From a checkpoint of a small mixture-of-experts model trained on Wikipedia: width 320.
Below are experts of layer 5 (counted from 0) of a mixture-of-experts language model. Rows are named router (the router's row for the expert), gate (a neuron's input weights, with its number), up (a neuron's input weights, with its number), down (a neuron's output weights, with its number) and show model dimensions 160-319. Each number is 200 + 30 x the weight over its row's rms, rounded and kept within 0 to 999.
After each expert's rows: "comes after" lists some tokens at least twice as common just before its tokens as in all text; "comes before" lists some tokens at least twice as common just after its tokens as in all text. This comes from a sample of Wikipedia text that the model never trained on. Tokens count by the router's weight.

# expert 19
router,205,176,207,203,219,204,171,248,189,188,189,202,224,151,162,232,246,209,186,175,205,245,251,177,216,221,166,209,156,177,164,237,196,177,188,186,199,225,239,210,170,179,223,231,191,203,214,262,223,233,232,175,185,231,245,213,208,251,148,238,225,251,197,230,159,273,144,185,202,205,177,192,205,247,259,141,224,214,193,203,227,237,228,180,211,239,175,261,239,194,179,242,176,182,197,222,156,226,221,196,213,246,150,199,156,150,206,155,203,203,221,145,195,161,179,219,191,184,164,250,219,171,205,214,252,212,202,240,222,156,153,166,230,169,181,216,200,233,177,192,182,244,172,231,180,263,177,189,209,231,158,208,226,241,204,141,229,138,187,189
gate0,223,162,180,146,248,204,219,218,207,199,207,213,170,226,182,199,211,186,197,166,218,204,128,168,181,189,195,152,201,151,198,149,225,223,247,266,219,197,241,236,194,191,282,165,222,239,146,190,220,259,222,190,270,216,181,167,197,193,194,183,175,250,183,168,163,206,186,229,175,244,202,215,198,175,199,232,187,199,213,196,188,224,204,218,241,188,184,218,226,257,159,171,187,208,99,238,208,188,185,176,170,194,180,193,158,227,154,166,172,221,176,211,200,228,221,188,156,157,200,229,175,198,160,187,239,208,203,205,214,178,163,261,217,196,155,199,173,201,221,187,239,210,215,205,155,183,217,214,237,233,220,210,221,166,154,231,203,153,213,174
up0,220,194,223,162,247,194,210,173,198,187,277,215,160,174,205,205,133,174,220,153,214,221,204,191,164,196,227,203,209,176,264,155,175,143,181,198,208,186,228,200,181,216,221,249,164,234,199,210,170,209,231,191,232,201,201,179,202,174,192,139,179,263,161,241,191,174,218,201,169,240,194,198,204,209,217,231,191,164,174,141,207,198,220,183,208,219,223,180,197,229,204,211,162,200,211,183,230,174,233,148,169,169,179,213,161,180,149,163,176,224,223,196,222,254,211,183,209,178,183,225,208,184,188,234,206,194,196,168,154,118,163,209,190,204,179,227,202,267,212,196,217,220,173,158,218,191,235,196,207,219,184,217,148,207,123,187,218,203,186,141
down0,207,208,186,246,223,216,185,217,263,160,232,167,138,200,267,235,174,199,176,186,184,137,175,215,170,208,187,211,214,252,176,202,195,266,220,226,220,214,233,176,170,252,186,199,231,204,196,236,231,207,225,198,224,259,226,152,216,239,225,127,215,136,239,132,232,211,203,199,205,184,219,259,175,179,143,189,161,219,212,142,240,224,216,200,199,208,181,186,185,224,217,138,205,194,194,230,200,220,273,191,180,173,221,187,213,194,213,175,185,238,210,222,162,204,242,194,209,280,188,211,220,199,170,167,197,212,164,192,174,145,211,136,185,145,210,154,134,232,211,197,192,225,162,247,222,229,157,182,169,228,191,206,200,258,161,215,167,206,229,194
comes after: "\n", "-", "|", " non", " an", " A"
comes before: "-", "|", "1", " Born", "year", "19"

# expert 14
router,280,198,172,203,217,151,128,221,216,193,192,181,229,207,171,250,218,261,193,227,162,224,232,209,261,240,181,169,194,173,171,202,179,201,202,197,194,236,236,227,187,184,194,191,207,219,226,267,235,219,215,176,140,210,232,176,261,217,178,223,201,203,191,182,165,235,160,186,233,186,157,166,209,131,218,155,182,248,154,224,235,232,196,185,168,206,194,185,231,221,164,206,219,220,221,192,200,249,250,194,187,231,183,255,200,159,173,192,189,202,203,184,261,175,194,256,142,195,195,209,224,186,234,199,211,204,223,236,228,156,170,179,173,196,183,228,236,220,185,158,176,162,156,191,161,215,166,168,221,239,163,174,226,250,169,198,195,166,181,224
gate0,168,172,191,125,233,219,204,170,187,210,256,247,230,180,221,173,192,200,215,218,228,186,213,158,164,162,186,193,206,190,145,216,208,275,192,206,220,204,171,220,213,193,209,228,185,172,189,271,181,196,205,179,189,191,204,201,229,159,130,193,189,159,208,197,175,278,210,223,231,168,192,226,185,165,259,210,144,216,185,154,186,182,193,217,184,199,190,217,253,210,266,205,202,160,182,184,246,239,244,190,170,173,191,228,249,238,235,186,143,170,198,196,223,173,221,214,274,249,224,229,255,242,197,191,228,166,233,216,219,230,235,176,179,224,205,242,220,212,161,244,155,201,214,196,168,158,217,153,191,243,184,173,194,173,224,109,224,256,197,203
up0,225,219,225,182,198,217,151,173,179,215,208,160,186,187,250,189,194,200,166,183,208,220,161,204,202,190,160,225,199,190,216,274,224,156,202,195,196,259,174,165,218,170,168,213,202,204,218,232,183,195,202,155,177,132,190,224,216,189,230,233,132,168,193,196,210,162,240,264,188,170,186,184,261,231,201,232,192,186,176,100,210,174,194,234,188,191,251,204,137,229,227,241,197,194,231,213,192,203,229,201,199,220,205,199,230,177,219,198,187,232,208,190,171,185,175,156,157,192,231,183,201,205,234,196,202,207,172,179,166,175,169,183,187,187,226,213,213,214,206,175,185,243,174,190,168,186,251,248,222,199,237,209,190,195,197,226,205,195,198,200
down0,165,136,240,194,196,205,207,261,185,206,235,177,143,169,201,175,172,173,216,278,216,246,234,172,191,179,146,123,215,197,184,252,173,190,181,198,170,214,218,185,235,225,162,219,205,190,200,183,230,151,173,157,206,216,218,234,214,230,223,151,243,198,141,218,214,225,171,216,202,193,227,175,228,233,206,174,206,197,169,188,217,179,230,213,216,166,165,203,238,169,204,176,200,201,184,196,240,201,232,188,167,204,213,198,223,233,239,226,169,185,178,208,165,217,246,204,191,199,244,165,234,223,196,214,107,190,159,216,225,226,176,175,230,239,172,229,247,186,247,246,226,205,198,192,261,215,265,183,183,232,193,143,197,197,236,261,214,226,213,209
comes after: "=", "\n\n", " =", " such", " Born", " also"
comes before: "=", "\n", "\n\n", " a", " \"", "See"

# expert 31
router,259,171,156,212,207,159,170,240,193,223,190,206,203,169,228,262,209,200,173,254,178,231,187,237,230,240,213,175,186,157,175,228,152,185,222,192,199,227,273,213,183,159,176,190,198,234,196,237,180,203,219,183,197,254,198,207,210,225,156,253,177,236,180,187,191,236,171,188,242,186,192,236,208,193,237,156,260,192,177,232,199,236,210,201,175,199,191,198,232,160,199,232,206,174,188,212,173,230,215,227,228,234,182,223,163,146,178,180,138,188,185,209,234,162,167,224,191,195,202,205,197,177,204,204,183,206,175,255,257,164,192,165,192,200,219,194,241,227,223,166,218,253,145,209,199,225,206,200,226,232,199,249,204,192,164,147,240,188,203,233
gate0,186,212,198,178,200,168,126,205,155,206,183,167,215,190,198,159,172,213,207,270,182,191,216,211,208,177,193,230,270,238,177,202,160,204,144,191,214,198,227,242,165,190,228,224,225,256,228,255,195,223,186,207,146,198,189,198,189,242,218,180,172,237,192,209,177,130,166,164,196,206,238,226,135,233,242,179,195,258,194,234,190,170,199,199,221,181,201,248,181,176,187,211,145,245,228,167,176,167,165,219,242,189,228,213,174,184,193,163,205,259,194,248,184,198,187,170,217,207,209,201,209,189,163,188,187,206,251,223,265,186,236,175,214,216,197,200,194,178,218,211,185,207,138,188,230,194,217,191,190,193,180,231,171,272,189,193,195,164,272,221
up0,171,215,224,189,271,138,136,214,169,245,191,145,172,124,239,137,181,201,192,190,206,219,217,197,189,174,200,196,211,235,173,201,170,227,170,186,204,216,166,284,190,161,241,236,206,154,210,193,241,175,188,187,200,196,216,175,156,212,246,216,154,226,259,225,247,203,194,190,209,208,206,212,169,237,196,186,168,208,141,203,188,187,182,159,183,205,223,187,170,141,188,197,216,267,137,233,236,154,157,212,166,242,227,256,216,160,254,184,211,221,180,193,219,236,200,206,179,223,209,202,177,190,205,154,190,193,186,180,228,216,230,185,199,206,148,215,125,158,158,231,205,193,232,157,197,208,218,182,162,206,158,235,187,178,161,177,225,225,244,211
down0,182,176,258,217,239,200,227,187,207,221,253,234,171,207,222,219,169,160,189,213,228,210,261,199,188,190,198,190,208,199,225,233,270,184,219,216,183,211,210,243,216,164,189,209,160,187,215,231,190,207,190,210,202,199,221,176,208,239,203,218,195,229,211,200,198,225,176,199,198,206,185,255,242,212,247,205,253,199,168,228,235,161,164,200,221,159,149,239,187,157,182,211,138,227,216,218,228,167,251,180,173,233,225,237,261,166,217,230,163,202,217,194,210,191,168,179,140,211,141,201,244,189,217,232,143,191,229,201,186,225,215,243,188,203,200,162,193,153,174,214,175,142,210,183,157,210,197,181,200,165,207,217,206,165,246,194,208,185,175,174
comes after: " |", "–", " (", ";", "|", "."
comes before: " |", ".", "–", ";", ",", ")"

# expert 23
router,241,200,142,170,164,127,164,194,215,221,158,138,200,203,185,240,228,222,173,184,189,219,233,197,250,230,197,167,206,167,160,173,155,207,180,200,215,236,222,204,153,176,218,195,191,158,218,226,194,259,222,156,183,223,226,172,228,189,185,261,237,229,177,236,183,208,180,158,229,176,182,165,215,219,206,165,229,175,181,245,233,250,224,196,186,248,156,212,263,183,205,202,188,214,197,192,166,264,208,189,243,189,174,240,194,201,164,159,147,198,214,153,197,163,179,240,194,205,229,241,218,152,215,169,238,182,170,214,197,164,182,176,163,155,188,216,259,248,193,156,187,196,182,209,195,239,192,197,218,206,193,241,229,231,141,177,202,166,131,215
gate14,156,188,201,202,190,247,147,197,187,206,257,206,177,252,175,202,242,287,187,160,153,177,192,240,196,166,195,216,192,184,208,180,148,179,214,208,184,176,234,125,189,200,212,122,232,183,206,212,237,238,200,182,157,218,219,203,207,203,210,202,173,226,186,189,244,181,255,186,237,184,250,202,223,210,166,175,201,239,243,191,199,197,205,216,159,252,146,200,190,223,190,203,210,212,145,196,208,180,184,190,190,190,211,197,236,184,179,198,204,200,218,218,176,230,207,208,191,248,153,222,178,155,199,222,191,239,142,158,186,191,213,156,202,148,237,246,171,235,180,138,179,170,191,182,202,181,214,160,217,233,224,213,243,232,213,181,259,205,151,169
up14,226,249,238,263,212,145,165,175,222,186,178,214,176,172,160,213,223,166,199,262,211,232,188,175,183,184,217,214,193,228,185,203,170,219,216,142,231,170,173,205,174,246,177,234,202,195,127,206,136,182,197,228,226,207,208,191,189,232,209,186,264,150,224,193,163,176,146,191,172,182,214,200,202,145,203,204,174,161,217,271,220,226,154,157,212,155,217,134,259,197,265,195,216,209,228,164,216,194,224,150,200,202,218,235,200,180,210,202,215,165,177,212,256,177,236,206,231,229,204,248,243,227,164,187,231,183,219,201,219,211,170,215,208,240,211,200,231,142,166,190,239,221,155,184,248,223,197,232,182,206,239,231,140,172,186,196,156,181,199,213
down14,180,197,171,174,155,212,169,226,238,170,206,190,245,218,176,175,161,230,228,215,184,166,183,204,275,176,236,198,206,201,195,140,215,173,157,225,193,255,250,190,167,143,230,179,193,181,199,259,203,193,164,173,220,176,215,138,127,211,218,174,185,217,181,205,185,215,221,207,207,262,148,252,231,166,186,192,151,206,142,186,172,228,222,185,217,237,206,234,136,215,205,226,239,191,253,204,159,186,283,203,180,139,258,197,227,212,208,181,165,209,179,225,176,217,217,188,218,222,253,232,179,238,197,210,238,252,183,201,237,196,234,202,191,194,228,156,210,216,229,178,173,223,219,238,211,223,217,170,152,205,209,240,165,191,189,182,229,200,202,221
comes after: "s", ",", ")", "\"", " However", "e"
comes before: " and", " the", " which", " but", " he", " a"

# expert 28
router,183,191,176,163,233,173,188,276,207,226,169,134,178,199,209,192,233,210,194,214,174,241,238,239,237,194,146,173,179,160,186,208,130,196,253,192,197,211,262,204,138,184,191,233,185,191,196,244,206,217,272,194,167,247,189,177,205,201,177,267,218,220,187,193,171,247,164,191,219,191,190,169,226,163,225,170,221,228,152,217,220,234,206,221,200,204,209,222,221,188,226,254,211,208,195,213,138,222,248,193,260,238,200,227,190,191,165,173,202,181,224,187,210,153,171,245,181,206,212,223,233,179,192,184,247,182,189,240,238,183,187,186,183,162,157,231,223,238,152,186,185,238,175,195,192,230,203,126,230,230,174,192,202,206,164,167,204,164,144,228
gate0,230,216,141,147,195,210,208,234,197,246,222,187,202,230,213,143,192,203,221,220,181,197,236,245,195,234,168,253,174,227,251,185,177,196,173,176,237,182,210,201,207,208,163,204,193,191,197,249,179,136,185,212,185,234,132,198,181,218,201,215,193,205,190,141,167,223,168,180,243,155,160,136,166,179,148,190,268,185,204,198,192,161,216,203,221,188,170,182,176,228,218,180,125,199,233,185,174,186,192,158,187,185,194,182,186,222,204,160,213,215,238,250,180,163,273,189,200,233,232,214,231,215,143,160,222,195,217,250,151,111,138,176,235,203,167,206,191,205,218,244,161,170,161,213,196,214,244,221,213,177,187,190,248,176,212,163,237,171,221,211
up0,185,164,197,172,154,156,210,191,211,205,194,202,219,220,238,174,143,155,266,202,158,214,203,254,206,239,175,179,225,193,208,188,189,270,160,155,186,202,167,189,248,197,247,200,175,200,245,184,162,234,234,208,242,209,215,213,194,180,188,194,189,191,200,212,186,217,244,265,211,118,235,135,220,196,240,247,210,206,260,163,199,186,177,191,218,189,195,248,258,227,184,221,169,203,198,207,207,192,176,168,161,223,215,164,183,138,192,145,185,204,193,162,195,231,177,183,246,219,183,239,181,221,206,199,212,187,211,244,203,203,159,231,201,254,154,258,215,166,207,171,196,204,142,156,234,223,249,219,205,211,202,237,177,209,250,227,175,196,174,204
down0,157,169,170,150,182,199,171,195,226,239,194,200,206,203,193,185,188,213,209,223,185,217,222,214,188,209,205,203,164,175,195,186,166,234,189,190,223,140,211,183,211,240,210,207,136,185,179,192,239,192,189,193,274,172,161,231,212,198,223,202,164,200,185,188,174,166,252,207,177,157,191,257,191,178,215,216,137,133,152,160,217,240,175,183,202,214,193,173,133,119,201,176,216,228,168,187,137,188,174,225,210,221,199,139,225,177,226,235,180,160,164,227,149,194,201,171,229,213,170,225,243,196,202,170,197,175,174,216,213,185,174,245,188,195,215,105,257,199,218,185,203,209,238,184,234,207,185,249,236,157,214,212,198,213,231,248,148,259,239,193
comes after: " |", "|", ";", "/", " No", " Total"
comes before: " |", "|", ";", " (", "%", "/"